Below are experts of layer 6 (counted from 0) of a mixture-of-experts language model. Rows are named router (the router's row for the expert), up (a neuron's input weights, with its number), down (a neuron's output weights, with its number) and show model dimensions 0-255. Each number is 200 + 20 x the weight over its row's rms, rounded and kept within 0 to 999.
After each expert's rows: a language model's description of what the expert responds to. This comes from a sample of Wikipedia text that the model never trained on.

# expert 50
router,243,222,191,189,182,188,244,176,220,144,223,174,217,208,169,215,195,198,221,219,230,205,208,211,173,190,199,210,193,181,181,196,165,176,209,183,177,179,238,163,210,201,225,198,194,177,205,220,218,184,211,208,170,226,217,232,227,168,218,201,200,208,207,191,195,220,196,246,207,201,196,222,218,213,189,225,157,177,198,209,197,209,180,185,181,189,243,204,217,168,197,230,195,210,182,191,192,201,183,239,216,243,211,208,191,165,227,218,189,182,221,169,235,183,218,181,223,197,197,189,189,184,173,184,187,210,213,217,178,205,164,212,212,221,174,193,180,202,214,158,198,186,241,187,198,221,185,190,217,197,167,174,159,218,208,183,200,188,230,168,215,212,199,207,189,230,223,201,189,176,186,188,208,192,203,190,222,197,206,207,199,210,226,194,215,193,187,187,205,161,157,222,174,213,191,193,221,196,200,194,202,198,211,204,204,184,191,221,226,197,208,196,212,201,191,166,181,196,193,223,224,168,221,189,200,184,182,227,233,242,177,174,158,186,211,190,200,189,170,199,210,183,228,202,213,220,218,200,167,191,182,200,165,232,177,174
up0,205,199,191,187,200,184,177,160,200,161,219,168,194,171,211,188,215,190,224,200,221,202,189,206,227,220,210,195,167,179,196,183,193,205,188,188,227,214,206,231,216,196,170,202,200,171,189,174,182,212,202,198,196,220,192,237,198,163,196,198,202,192,187,152,208,200,171,210,219,187,209,159,228,183,208,230,181,193,200,196,199,218,186,180,223,214,195,197,197,182,194,192,214,218,223,204,211,199,257,207,198,190,206,210,190,158,210,220,204,217,192,198,209,197,191,194,205,197,204,189,219,189,194,141,169,212,203,236,199,181,210,200,184,205,214,190,196,173,260,210,180,172,178,170,213,215,191,204,217,177,228,233,200,181,217,158,189,228,183,167,232,184,241,211,195,210,197,185,218,182,192,213,210,166,222,212,216,218,208,218,204,181,199,213,226,191,202,179,208,179,196,195,176,225,148,194,210,154,204,203,210,185,187,203,159,237,222,222,230,224,167,207,206,219,187,168,256,199,225,203,166,201,211,218,226,176,207,212,182,221,226,174,191,188,191,209,212,212,189,198,195,203,158,183,162,201,228,199,188,191,200,188,217,160,178,219
down0,182,158,183,200,220,211,182,204,221,229,209,208,171,203,213,205,175,223,220,190,202,218,215,219,255,188,205,212,195,229,226,170,169,197,214,200,187,197,182,217,213,215,181,187,203,207,203,227,198,178,173,190,180,227,238,208,202,181,203,198,177,198,175,191,241,200,225,200,214,187,237,167,224,161,198,195,232,186,184,204,195,193,190,198,196,191,184,203,204,211,177,207,198,202,177,211,206,211,192,191,164,191,220,189,205,212,203,215,173,216,258,202,187,170,229,211,147,195,158,220,187,197,230,175,197,204,213,197,193,192,237,190,229,167,204,212,215,232,187,218,206,205,188,200,242,194,221,198,212,168,209,194,201,202,218,197,158,215,233,232,209,197,203,239,241,207,216,196,203,171,187,244,235,184,218,194,182,210,204,179,195,214,168,210,239,181,251,226,210,203,173,199,193,204,228,205,218,190,207,155,212,166,209,221,193,189,185,217,181,210,180,199,213,212,196,211,184,202,166,202,191,220,233,199,182,216,197,200,210,181,200,179,195,178,211,153,202,198,205,191,175,170,164,216,230,228,215,236,196,181,206,197,214,180,214,213
Description: The word to for destinations, ranges and infinitives (sailed to Iwo Jima, left to be, 1976 to 2018), plus until, towards, would.

# expert 29
router,211,224,208,211,180,198,224,171,205,166,206,176,214,198,178,196,212,169,200,226,215,197,194,216,169,206,173,182,198,173,186,192,163,175,179,191,185,167,194,194,221,208,201,191,165,169,184,202,233,192,216,201,195,198,223,224,229,181,200,195,179,206,234,215,203,220,189,234,227,191,205,203,230,225,195,226,184,189,218,194,194,234,185,190,194,178,233,182,214,209,195,207,173,219,174,197,196,196,219,203,214,196,209,219,176,173,228,200,191,172,209,169,224,202,208,196,263,168,203,175,176,227,195,183,163,209,196,224,187,232,148,197,210,215,180,200,221,213,222,179,180,219,183,195,183,216,193,180,225,194,178,166,193,213,217,202,195,190,225,180,216,217,214,236,212,253,209,224,182,212,177,204,217,182,254,210,225,179,205,167,174,222,231,220,222,194,188,178,198,207,195,207,183,225,188,203,217,221,204,206,207,222,245,212,179,182,198,193,224,202,217,179,234,180,190,196,182,188,243,176,207,172,212,200,178,223,198,244,196,221,178,202,187,176,208,224,239,202,173,198,196,181,241,200,195,202,211,152,193,189,201,205,182,195,205,201
up0,197,216,216,184,200,207,223,213,188,212,177,178,190,205,186,221,184,175,242,198,224,223,197,184,194,172,189,213,189,254,190,167,224,162,198,202,191,218,199,182,196,177,196,188,212,229,187,217,203,161,170,221,200,184,211,218,215,197,233,205,167,206,189,189,207,197,176,185,193,210,209,231,234,210,183,193,173,180,209,220,160,224,224,220,197,186,225,211,203,175,190,168,216,195,188,245,187,196,194,222,229,203,191,212,159,205,223,211,195,192,165,160,219,193,192,202,240,201,172,150,172,185,204,202,203,212,183,212,182,210,192,194,186,257,161,203,201,209,212,177,209,187,227,211,214,207,205,214,192,203,182,191,196,204,163,200,176,183,201,185,204,168,171,211,215,218,206,177,172,199,159,198,189,206,230,163,185,206,200,192,204,176,203,177,187,220,204,210,198,199,235,194,179,199,199,181,208,188,176,171,169,178,211,176,199,171,217,181,189,231,203,189,174,185,205,225,189,169,209,199,218,232,219,151,168,192,218,182,213,236,191,178,157,186,158,173,193,191,205,233,180,212,182,197,225,182,230,227,202,182,203,193,175,201,213,185
down0,192,233,211,211,212,232,192,192,179,220,192,199,181,192,213,204,197,165,177,189,178,178,194,215,194,209,177,174,188,194,224,217,219,189,194,160,222,183,195,191,214,240,202,174,186,214,200,193,206,214,188,169,211,188,172,192,201,206,208,201,190,203,184,206,213,214,178,173,215,198,179,204,247,199,189,190,208,207,211,206,193,180,214,209,201,232,161,225,199,193,211,171,197,221,165,238,227,212,173,205,197,161,199,195,193,254,194,212,209,178,195,165,187,222,196,211,184,236,216,142,168,200,186,221,226,216,182,193,194,201,209,205,171,210,209,201,155,212,171,162,202,225,205,158,232,211,162,196,199,205,209,176,220,217,167,201,230,217,226,236,184,183,193,179,225,193,175,185,156,186,183,192,172,232,207,184,164,188,202,219,178,165,196,204,201,180,218,195,205,170,215,201,173,251,223,198,197,207,248,215,189,190,187,195,180,209,230,195,201,227,225,232,154,211,183,216,220,204,197,245,193,192,217,196,213,208,208,185,216,209,213,229,220,210,181,228,194,207,219,193,171,182,191,200,223,210,183,213,193,184,218,217,164,212,201,200
Description: Verbs and participles after was/is/to, usually followed by a preposition, such as based, located, held, built, take place.

# expert 56
router,223,224,207,206,185,179,223,162,217,189,243,182,203,201,163,211,204,196,226,223,233,240,227,202,164,188,178,210,204,170,182,176,186,167,226,166,181,209,220,182,215,221,221,192,202,176,180,196,220,170,239,220,198,223,227,224,228,178,205,175,168,192,180,164,218,235,187,217,212,203,204,202,236,218,202,221,177,175,213,210,212,209,197,175,180,186,235,193,226,192,201,238,200,208,196,192,193,196,173,252,191,212,220,222,205,177,238,201,217,171,210,189,229,189,237,178,245,192,197,189,192,180,195,167,208,214,219,247,211,208,171,193,233,211,179,191,206,186,216,180,189,218,217,183,215,203,167,166,210,199,176,187,186,195,201,190,209,191,210,161,219,216,210,223,200,218,190,226,204,176,160,201,220,203,220,179,203,185,184,198,169,232,217,220,221,180,198,168,200,195,198,230,168,206,196,181,218,210,211,201,210,221,222,198,175,210,198,211,223,219,207,214,211,182,198,204,167,178,187,199,208,178,222,206,211,210,184,228,187,224,195,197,192,166,193,225,214,172,179,190,189,189,242,189,212,202,198,191,187,176,167,212,189,225,192,173
up0,221,195,186,195,196,174,202,181,228,191,221,201,255,206,204,224,223,198,187,220,215,161,219,217,179,222,198,187,153,229,201,191,190,198,188,184,216,181,221,190,174,198,217,203,154,188,216,218,190,209,220,238,217,196,223,207,195,178,197,214,204,209,223,146,247,198,194,216,173,229,207,229,198,235,168,202,200,205,263,229,222,216,222,214,213,213,174,219,218,215,235,212,207,185,195,221,204,206,209,196,195,191,215,198,185,209,213,174,192,193,207,186,213,210,220,206,185,211,197,185,173,201,174,200,170,185,197,165,211,190,222,202,218,192,240,168,264,189,211,195,176,227,183,196,187,197,230,195,218,211,190,202,194,179,220,191,222,205,231,203,219,184,180,189,195,209,200,205,196,230,178,207,145,184,202,215,192,213,171,195,202,191,203,180,207,204,182,206,191,191,203,253,196,194,228,236,212,206,219,241,172,195,222,232,179,182,214,174,192,177,208,204,186,203,178,152,200,201,192,223,208,200,212,189,174,196,205,204,220,202,194,209,193,164,245,228,194,158,219,225,179,209,209,181,196,209,186,171,204,222,209,182,177,175,180,199
down0,192,175,235,173,234,218,195,200,187,206,189,188,183,211,212,180,199,222,206,206,167,181,169,174,234,222,214,176,221,202,202,192,216,261,194,216,203,202,206,235,190,196,207,199,192,181,170,178,199,203,177,146,195,200,212,203,209,216,229,204,205,219,179,249,181,168,198,181,225,210,179,193,214,156,221,196,222,227,235,179,172,202,213,236,199,221,193,194,188,194,193,169,201,215,218,220,174,191,181,165,228,188,190,194,212,205,218,233,203,216,216,188,194,191,165,197,198,210,205,218,262,219,189,204,244,249,187,209,166,202,216,217,177,199,194,232,236,188,169,192,203,157,174,202,201,188,202,219,173,191,200,199,209,202,188,235,171,220,211,218,180,209,188,206,219,184,205,206,182,199,218,223,231,208,194,202,228,201,213,215,213,201,200,204,206,213,210,222,201,228,215,196,164,216,207,219,182,208,149,186,192,176,190,206,183,207,223,219,226,165,215,186,187,223,198,178,190,193,193,204,183,199,184,187,214,184,242,179,203,199,208,191,192,222,178,173,201,264,219,222,206,195,186,216,179,215,222,194,215,195,229,204,227,180,206,190
Description: Prepositions and commas that attach phrases in biographies, such as co-editor of, finalist with, referred to Brown as, including, featuring.

# expert 53
router,228,189,207,195,201,200,250,157,203,183,228,180,181,178,180,227,207,202,185,200,214,190,210,209,212,186,187,213,209,207,184,169,160,183,218,178,181,200,201,171,186,182,240,178,171,151,193,202,233,192,193,202,179,219,230,224,225,172,220,184,184,182,232,198,213,194,210,239,217,214,215,221,196,209,194,210,184,189,207,211,201,222,180,221,183,160,232,169,188,194,197,197,186,209,178,156,190,182,179,246,194,212,247,210,221,173,189,216,190,201,232,186,227,165,242,202,205,189,202,206,188,161,207,175,203,223,201,201,159,225,195,187,224,195,184,191,191,193,185,173,190,195,203,203,210,205,216,155,208,227,182,185,186,220,183,191,214,213,212,183,220,204,222,234,208,221,182,220,180,220,212,205,223,198,228,208,194,200,189,198,220,223,255,190,221,208,186,181,187,182,196,230,186,207,199,205,230,213,209,166,188,196,208,193,191,188,181,219,225,218,216,196,206,172,191,193,198,187,199,225,233,224,221,198,176,187,204,204,209,238,221,167,172,196,204,215,202,196,173,230,218,153,221,182,224,189,219,193,153,176,175,212,177,218,190,191
up0,235,214,175,161,206,224,189,209,233,208,225,170,201,167,212,205,228,233,200,214,184,187,188,184,213,201,161,185,211,233,216,177,168,247,174,161,201,219,215,201,214,171,180,186,189,177,195,210,178,203,196,217,174,202,197,210,179,201,226,202,207,205,223,167,198,181,207,191,202,182,205,230,195,189,175,192,186,188,240,218,173,216,185,232,188,187,206,172,197,193,167,205,196,220,197,190,198,191,189,252,185,232,205,188,193,177,222,227,161,194,191,211,191,216,216,170,207,164,227,182,193,209,195,196,224,227,198,216,199,200,173,211,181,195,195,193,200,205,216,232,226,193,168,203,244,205,193,223,216,215,226,199,226,139,212,220,217,186,191,179,233,176,199,195,220,169,191,195,236,189,213,155,194,194,204,217,194,204,198,187,228,211,193,169,209,201,187,177,213,188,191,227,191,162,202,204,179,203,176,201,211,195,212,191,174,226,177,197,195,206,180,199,194,168,186,155,197,193,199,194,186,178,166,197,223,220,161,198,256,193,199,177,171,200,180,177,207,167,178,212,222,194,233,195,208,180,202,216,203,165,164,200,196,188,224,199
down0,200,232,222,194,161,191,185,191,214,159,218,193,192,210,177,187,187,158,197,204,242,201,189,211,231,207,222,198,156,180,227,168,201,185,227,222,191,239,222,229,209,186,228,173,195,197,200,195,199,210,193,178,196,194,194,201,191,169,184,166,195,217,191,209,206,196,199,214,189,172,128,165,185,191,173,206,188,202,168,195,189,210,236,204,218,189,207,146,228,197,203,209,209,223,205,219,235,246,177,216,208,219,173,174,212,232,219,189,169,204,239,220,190,168,162,212,226,199,185,228,210,208,192,230,205,177,186,201,182,223,193,189,202,200,190,187,178,180,175,215,166,195,175,197,191,205,204,165,244,203,174,232,199,199,207,227,200,185,199,192,196,195,216,200,173,227,186,210,195,180,171,200,182,230,209,212,183,193,202,194,206,228,212,184,203,213,201,192,222,186,192,223,217,225,197,198,171,233,189,172,133,214,172,235,211,210,191,206,191,181,194,174,188,192,192,206,226,231,196,203,217,199,212,212,209,189,185,213,163,180,196,230,196,213,179,198,170,216,230,176,188,188,175,175,200,177,211,220,214,204,200,184,203,205,189,214
Description: Pieces of transliterated non-English names, especially with k, kh, gh, sh, such as T-ikh-vin, Mu-gh-al, Kh, Bab.

# expert 18
router,224,211,205,205,197,184,241,181,225,190,235,186,220,204,166,200,186,203,213,246,218,237,208,213,181,188,185,200,228,185,163,186,177,194,212,191,179,182,205,167,219,185,225,176,201,184,188,204,239,192,219,232,181,208,235,247,226,177,224,173,191,182,183,204,209,210,200,237,232,193,224,202,245,184,188,219,167,167,187,194,209,226,203,211,176,189,224,191,221,192,190,209,188,208,163,174,202,194,196,243,213,227,235,224,189,176,232,216,196,182,229,181,225,179,209,189,255,192,189,208,192,186,194,172,204,225,197,226,185,218,164,172,231,212,174,190,178,176,206,170,185,209,203,178,196,219,168,191,243,201,181,176,178,210,198,184,215,190,233,177,221,194,220,215,211,243,218,210,204,176,187,178,194,205,215,200,205,171,196,193,190,211,230,214,209,169,203,185,214,187,185,210,180,193,194,211,240,212,208,210,196,225,236,211,203,210,192,223,227,207,213,180,209,182,188,174,186,179,181,207,215,188,193,184,204,226,201,211,208,238,218,185,175,182,185,229,210,185,166,207,207,194,215,194,196,214,210,171,178,167,197,206,173,216,179,185
up0,201,206,204,191,230,184,203,202,197,204,207,203,218,231,215,198,226,172,231,174,214,210,218,237,184,243,188,204,215,211,212,156,165,211,186,205,214,217,224,152,183,178,190,202,200,171,161,216,201,191,227,190,191,189,171,214,222,201,188,168,201,205,221,210,170,224,206,202,168,205,224,194,184,196,201,230,188,198,168,228,187,214,189,188,165,177,233,188,195,224,184,198,182,220,208,228,211,206,194,198,221,227,216,184,233,187,183,215,208,235,234,177,249,175,180,223,243,184,228,178,176,204,172,179,199,182,226,213,171,192,224,212,243,208,179,169,206,165,207,207,233,191,232,225,187,162,207,209,190,197,177,185,197,188,190,176,206,197,235,205,205,191,188,197,185,205,160,194,178,212,186,178,183,207,209,226,230,223,194,210,187,205,199,208,183,201,197,194,188,172,223,196,194,173,217,180,235,188,226,208,192,211,217,200,178,170,216,215,195,203,197,170,201,187,173,206,217,171,202,154,235,235,196,186,240,207,215,238,219,206,227,184,161,187,220,208,194,189,207,211,210,181,195,214,212,183,224,199,186,191,205,176,197,227,164,188
down0,215,189,183,237,209,231,174,209,218,212,207,188,220,210,210,206,213,209,204,183,178,204,184,188,223,171,215,185,186,165,206,202,234,182,172,176,211,142,184,167,201,211,197,212,202,233,206,227,188,235,213,187,203,204,221,196,195,223,219,229,188,235,201,184,144,204,187,202,205,152,181,214,228,241,183,209,204,177,220,215,233,213,236,202,220,200,199,201,143,215,221,203,213,205,183,221,206,196,202,200,191,161,212,215,181,230,232,193,213,197,194,190,207,211,197,203,175,185,186,165,243,163,208,235,201,199,194,183,211,182,172,211,213,200,216,211,206,225,208,180,203,219,200,188,204,203,192,229,193,200,193,205,203,203,206,227,216,201,199,217,193,189,211,153,208,179,234,183,212,196,175,180,204,225,240,208,247,194,183,156,208,177,151,187,190,196,198,228,188,204,214,184,174,181,171,204,183,200,152,212,213,171,191,241,187,154,230,176,185,238,211,216,219,223,171,198,185,197,205,224,220,212,189,190,206,169,183,177,182,184,200,194,175,199,176,202,180,190,194,245,201,216,174,194,213,198,197,210,208,199,207,196,215,198,197,199
Description: Prepositions such as in, of, during, between and from following a noun or verb, linking to places, times or organisations.

# expert 9
router,230,209,219,218,192,170,219,170,219,171,220,167,201,215,160,198,184,219,213,215,243,206,220,193,178,189,168,207,213,189,190,183,199,197,231,193,177,218,209,159,219,220,224,214,209,192,194,193,222,196,193,210,209,209,216,212,213,150,196,176,187,175,220,202,197,202,221,241,210,189,204,209,217,180,197,194,199,157,186,224,202,195,159,197,197,181,241,202,222,188,189,208,176,211,171,174,180,178,225,232,190,239,240,194,198,173,188,230,211,175,204,219,234,160,257,196,215,213,225,208,181,193,209,176,173,202,224,239,201,223,204,185,199,198,177,192,224,205,198,186,175,216,195,198,192,210,185,161,217,211,172,169,186,207,188,195,223,186,207,182,206,197,213,210,215,211,180,193,189,206,179,219,205,196,220,189,205,168,193,191,193,251,253,192,177,180,181,157,207,208,187,235,149,195,223,195,198,176,212,191,194,197,225,192,203,221,198,201,227,196,232,180,237,182,205,195,186,192,210,207,214,207,222,187,199,203,200,239,175,223,204,187,178,178,228,203,223,199,187,189,208,176,223,190,222,216,210,167,181,168,183,215,174,224,189,192
up0,226,194,207,216,186,225,228,197,202,171,203,200,180,216,207,231,212,185,175,198,185,188,167,256,206,164,189,192,199,208,202,193,199,179,232,224,174,221,205,164,167,169,206,194,165,206,189,214,194,191,191,169,218,208,202,196,213,195,166,183,205,225,194,220,235,247,214,199,191,214,211,186,210,173,178,205,197,185,216,199,211,230,196,246,202,205,219,187,232,209,167,196,173,213,162,168,174,190,219,198,206,204,225,202,209,171,182,250,246,180,215,223,202,190,220,201,182,197,195,185,182,210,198,162,228,192,217,194,212,221,210,205,188,181,182,198,196,213,190,168,184,200,189,192,236,220,199,173,194,208,178,236,168,206,188,214,200,186,196,210,205,194,238,232,194,185,174,192,173,212,198,200,183,177,186,220,201,181,238,155,212,202,212,181,195,213,198,190,169,198,207,190,195,208,194,184,225,171,174,171,188,201,231,186,207,172,211,198,215,186,192,187,228,231,157,202,216,195,202,195,211,194,247,195,183,204,206,204,168,281,189,211,221,206,217,168,196,193,191,224,189,201,202,205,210,233,213,208,217,192,242,165,206,196,190,187
down0,173,176,201,198,212,196,221,158,212,205,166,202,210,194,216,162,174,225,189,194,199,201,180,174,197,207,247,193,207,192,195,216,184,213,194,174,204,198,169,190,240,228,232,238,192,210,184,185,212,249,178,195,196,203,217,233,178,186,189,199,201,205,196,193,193,182,190,185,223,198,190,205,198,196,172,232,198,254,192,192,187,186,178,184,235,219,201,175,223,229,211,190,183,197,237,198,194,167,197,165,197,189,164,229,250,170,228,199,204,201,193,180,213,208,214,182,192,219,195,229,226,167,203,220,201,198,174,199,226,225,216,211,199,237,208,214,203,177,207,175,200,236,198,194,182,185,185,184,226,217,210,197,193,226,208,169,197,171,223,185,168,187,214,207,188,226,196,196,168,164,188,222,156,188,231,209,206,195,200,202,187,194,183,183,209,206,216,172,215,190,207,221,178,195,227,254,167,216,216,212,218,243,206,211,228,164,208,207,200,212,215,231,204,233,195,219,210,201,190,209,217,224,190,200,232,217,235,207,190,208,199,225,228,235,177,241,196,194,208,214,236,177,179,218,199,183,186,174,202,182,195,225,211,206,174,212
Description: Surname tokens or fragments right after a first name or initial in credits and player lists, such as Hard(ing), Gro(th), Mitchell, Müller.

# expert 58
router,196,213,202,192,190,205,235,160,218,161,243,168,193,184,175,196,183,179,205,233,223,201,190,185,200,203,181,190,212,190,177,191,191,178,197,176,185,198,191,167,217,218,196,194,182,195,186,190,233,203,194,199,192,221,219,209,211,179,211,187,192,182,212,173,186,223,197,249,240,176,206,198,201,178,201,209,185,176,220,212,213,204,212,199,207,175,225,182,236,159,207,203,204,209,201,184,194,187,176,211,185,220,223,209,200,184,197,228,216,178,227,175,209,175,241,179,212,170,193,226,197,147,193,182,190,220,220,218,206,221,184,201,243,219,197,188,225,185,193,168,203,207,194,185,205,220,202,162,197,211,193,160,179,184,186,188,205,194,200,205,207,191,225,232,207,207,231,184,205,185,184,183,199,203,238,178,221,144,190,191,180,224,236,183,217,183,169,174,171,177,182,226,168,187,206,190,225,206,188,188,230,200,215,209,200,216,206,210,221,208,213,218,207,150,207,137,187,203,201,195,177,194,195,211,169,196,178,250,190,222,233,190,180,189,201,235,183,199,184,211,196,179,197,197,228,185,210,176,160,188,159,194,190,230,181,180
up0,194,206,197,189,217,208,191,228,175,185,193,186,197,171,229,162,199,185,217,219,204,190,187,185,211,214,192,221,185,210,159,172,172,217,197,187,181,206,176,196,211,207,241,197,203,205,183,196,206,206,189,233,174,184,222,229,218,209,180,205,166,226,220,176,206,227,209,211,215,224,183,192,203,183,219,208,159,194,206,216,186,190,203,193,189,213,219,148,201,200,219,197,180,199,206,169,188,238,162,241,202,241,201,239,190,187,170,178,202,176,220,178,234,175,190,197,218,196,200,205,197,183,193,185,181,242,176,224,196,249,185,202,245,204,188,198,202,220,171,198,217,195,193,152,182,173,220,190,198,194,190,172,211,188,247,193,220,188,198,203,240,173,184,200,241,187,177,163,198,176,192,193,166,199,207,224,214,191,166,194,196,175,180,191,231,193,198,172,205,209,172,196,198,170,171,193,194,210,216,246,180,209,198,175,240,197,209,210,191,248,197,215,200,205,211,175,181,226,208,205,198,211,193,225,243,218,213,239,206,176,198,209,170,209,209,215,218,160,200,214,213,224,205,207,203,197,177,199,222,209,179,201,169,208,219,205
down0,181,207,208,176,201,219,193,144,220,192,170,198,186,192,184,190,204,194,172,209,200,203,217,209,206,234,156,171,197,262,171,217,249,207,216,230,220,220,198,218,180,212,233,218,188,177,246,169,194,217,190,174,212,243,206,180,181,218,199,196,190,174,215,205,194,181,180,213,195,214,187,204,219,183,236,199,184,226,185,223,176,174,199,186,197,192,201,179,257,213,225,248,186,202,192,228,204,167,253,168,183,224,175,185,211,204,207,205,187,199,165,186,211,227,210,179,194,199,221,194,195,187,225,191,195,203,202,177,199,214,167,207,184,203,194,186,225,194,188,175,223,176,197,205,215,158,201,174,198,193,200,205,192,197,202,211,210,217,204,202,212,202,215,218,201,199,197,218,201,228,169,210,201,210,242,211,191,215,203,245,190,210,224,192,221,180,207,223,197,244,220,211,188,189,184,241,179,206,178,189,214,210,191,216,181,224,178,176,210,168,203,222,204,181,190,197,206,175,194,189,208,185,207,209,181,226,219,171,203,188,229,184,208,168,181,159,225,197,190,225,237,182,195,233,219,211,222,202,184,192,212,196,193,155,201,203
Description: Syllable pieces of South Asian, Arabic and Japanese names and words, such as -iya, -ah, -ay in Mahayana, Raj, -uddin.

# expert 8
router,227,234,213,196,185,180,218,161,224,168,224,155,220,203,171,208,199,184,225,225,231,236,228,199,183,188,179,196,205,186,190,166,160,162,222,193,196,159,195,174,211,221,210,198,172,180,168,203,225,175,213,225,186,231,215,231,244,190,237,203,181,204,217,184,224,214,181,214,208,213,206,213,217,205,184,216,180,174,203,201,219,221,181,182,186,176,239,180,218,193,201,240,191,212,184,177,203,192,204,229,191,204,205,230,197,180,241,204,187,196,214,188,225,198,208,200,221,167,201,176,191,201,185,185,185,205,202,243,191,218,168,188,223,206,177,189,210,183,233,176,176,214,206,201,204,212,176,184,225,200,177,181,174,206,206,200,191,183,230,179,223,200,203,235,217,242,190,218,187,180,165,182,209,192,214,200,219,166,191,181,193,240,216,207,211,175,196,160,187,221,199,213,178,222,189,204,207,210,201,219,210,223,209,207,194,225,216,229,228,204,187,188,230,184,194,167,159,205,214,212,214,180,233,197,181,221,190,233,203,225,209,182,188,184,204,195,217,196,163,184,190,201,233,197,216,221,218,155,187,184,182,217,182,219,197,185
up0,218,206,198,219,214,199,207,216,203,193,159,170,238,189,211,218,201,181,187,204,233,191,189,208,160,223,198,166,200,211,168,195,189,175,198,183,183,182,253,196,196,196,203,220,197,161,177,205,198,217,158,191,183,185,224,199,220,194,221,194,201,205,207,197,230,174,202,196,202,177,226,212,179,210,179,217,204,232,206,225,182,204,171,209,163,189,188,203,197,194,209,198,208,217,154,230,218,190,197,187,212,179,202,198,186,225,210,189,196,220,202,194,199,201,222,198,196,195,186,181,210,201,149,182,175,195,215,211,166,204,198,216,178,242,220,222,253,179,191,176,247,211,223,201,168,156,203,225,172,212,212,208,205,188,212,241,179,185,209,214,207,232,190,219,245,198,244,219,153,184,171,161,192,185,224,217,219,185,187,199,220,151,194,171,230,203,210,178,198,215,203,186,228,182,198,204,215,220,185,257,171,236,210,209,181,207,228,204,210,223,199,182,210,217,212,232,221,201,184,213,212,178,226,203,201,195,192,197,224,210,185,200,177,207,207,225,243,194,216,211,210,206,230,212,203,183,213,205,219,203,216,229,200,179,205,180
down0,201,215,213,218,188,193,207,188,213,216,190,173,194,248,166,182,217,166,180,219,202,236,193,217,240,191,199,233,200,201,236,183,215,175,225,192,217,223,184,219,215,227,206,193,211,205,197,197,212,184,219,188,186,180,192,164,168,194,235,182,225,209,189,179,191,190,197,174,223,223,154,195,202,194,193,204,258,214,208,224,187,202,200,200,196,201,171,184,177,185,184,174,208,204,184,253,193,217,182,186,217,205,197,208,212,186,214,218,205,189,194,186,216,170,209,227,183,246,183,178,172,188,220,194,212,215,199,212,199,208,204,181,194,195,231,196,252,184,197,166,204,184,202,215,223,203,189,215,218,220,162,228,227,167,184,212,193,186,223,195,195,199,189,236,194,206,202,204,178,184,206,194,219,223,201,213,226,169,219,208,208,217,229,202,223,213,212,158,153,184,189,181,210,174,214,158,149,195,186,224,198,193,179,196,223,213,217,220,196,195,229,209,214,204,189,232,204,222,227,194,182,153,187,211,173,201,208,194,180,179,179,232,207,245,204,191,174,200,201,190,187,194,222,157,220,170,212,221,181,193,246,216,192,192,211,193
Description: Main verbs right after a subject (found, began, took, won) and the prepositions they govern (by, of, with) in running prose.

# expert 63
router,227,224,215,191,162,185,215,175,223,173,203,191,226,171,197,223,215,191,211,235,222,206,197,198,177,199,193,177,200,164,179,177,200,176,187,189,180,168,230,174,225,188,196,190,184,191,204,219,233,204,217,199,196,198,232,202,256,200,239,187,171,185,208,204,213,239,222,223,223,169,210,232,228,189,183,211,183,203,188,207,202,209,183,215,199,177,202,173,236,206,206,218,191,206,160,174,205,176,219,219,223,207,213,216,206,150,198,243,210,180,214,192,227,170,218,177,216,185,201,209,200,202,195,181,201,212,198,210,185,218,160,202,205,228,186,200,212,179,218,196,202,202,193,189,198,203,203,185,237,195,184,185,175,198,191,182,208,182,211,187,228,201,233,237,202,213,212,201,194,160,157,203,205,193,221,189,218,184,200,221,193,231,226,218,231,216,185,174,205,184,189,243,151,228,164,177,212,195,220,175,187,233,221,194,165,220,198,219,224,203,195,204,233,164,192,183,180,178,223,200,212,182,197,202,197,206,187,214,228,213,206,162,199,175,216,227,227,204,200,191,220,202,219,166,207,182,217,160,176,175,166,197,183,215,180,192
up0,190,214,187,203,222,185,205,214,248,206,203,211,227,203,195,159,195,213,211,195,228,211,193,186,193,189,203,199,226,184,210,215,206,227,181,221,169,220,242,187,210,227,194,191,178,194,198,200,203,182,222,200,208,198,197,196,218,161,188,184,181,200,206,195,196,210,216,223,216,175,171,218,226,206,209,216,206,161,229,166,196,191,201,156,181,200,198,196,181,237,165,200,209,195,181,193,186,174,169,177,181,184,239,209,228,212,206,210,210,212,195,220,210,216,227,198,210,190,196,205,181,200,222,187,201,185,156,216,208,193,206,193,231,207,171,160,196,184,220,183,201,176,238,218,206,224,208,180,200,223,169,152,190,268,199,176,168,154,196,192,192,212,186,196,233,214,212,168,188,256,191,205,181,221,178,213,207,195,176,210,187,200,192,230,171,174,190,179,186,201,199,197,172,194,248,204,197,210,225,195,151,205,212,170,248,209,213,212,203,176,196,218,210,183,173,210,194,200,185,191,217,162,236,173,182,228,175,217,236,196,194,162,197,221,197,219,186,205,198,185,200,195,200,194,167,186,216,215,191,170,190,183,176,199,191,218
down0,228,216,205,219,224,201,187,247,219,179,212,195,167,191,167,150,207,170,202,175,197,213,208,210,225,207,192,212,202,215,202,189,202,213,196,203,207,179,221,203,164,215,237,234,190,180,195,198,206,217,207,207,197,213,209,176,171,178,198,195,187,194,194,161,158,232,215,243,214,177,204,185,221,196,211,198,173,233,189,163,221,206,218,176,204,203,218,222,210,155,222,213,177,176,219,213,158,224,207,200,186,192,227,209,170,226,171,204,183,175,191,179,191,235,181,185,237,200,188,229,231,230,203,217,177,232,212,222,187,195,227,165,195,233,190,169,191,222,217,248,207,184,230,210,178,191,223,176,186,215,201,193,188,239,199,206,206,149,180,205,216,217,200,181,197,189,206,214,176,163,205,196,204,201,203,190,215,214,179,197,218,207,199,209,185,189,219,221,225,192,204,211,243,227,211,246,205,217,185,210,192,191,202,196,212,219,201,186,211,185,201,197,191,192,245,183,187,194,198,231,203,203,239,206,172,182,181,185,201,199,187,173,202,222,257,177,197,220,179,229,216,194,233,192,196,204,186,181,217,192,189,183,182,219,178,198
Description: Nouns or suffixes naming a person's role or relation, such as player, member, son, politician, barr-ister, sw-immer, officer.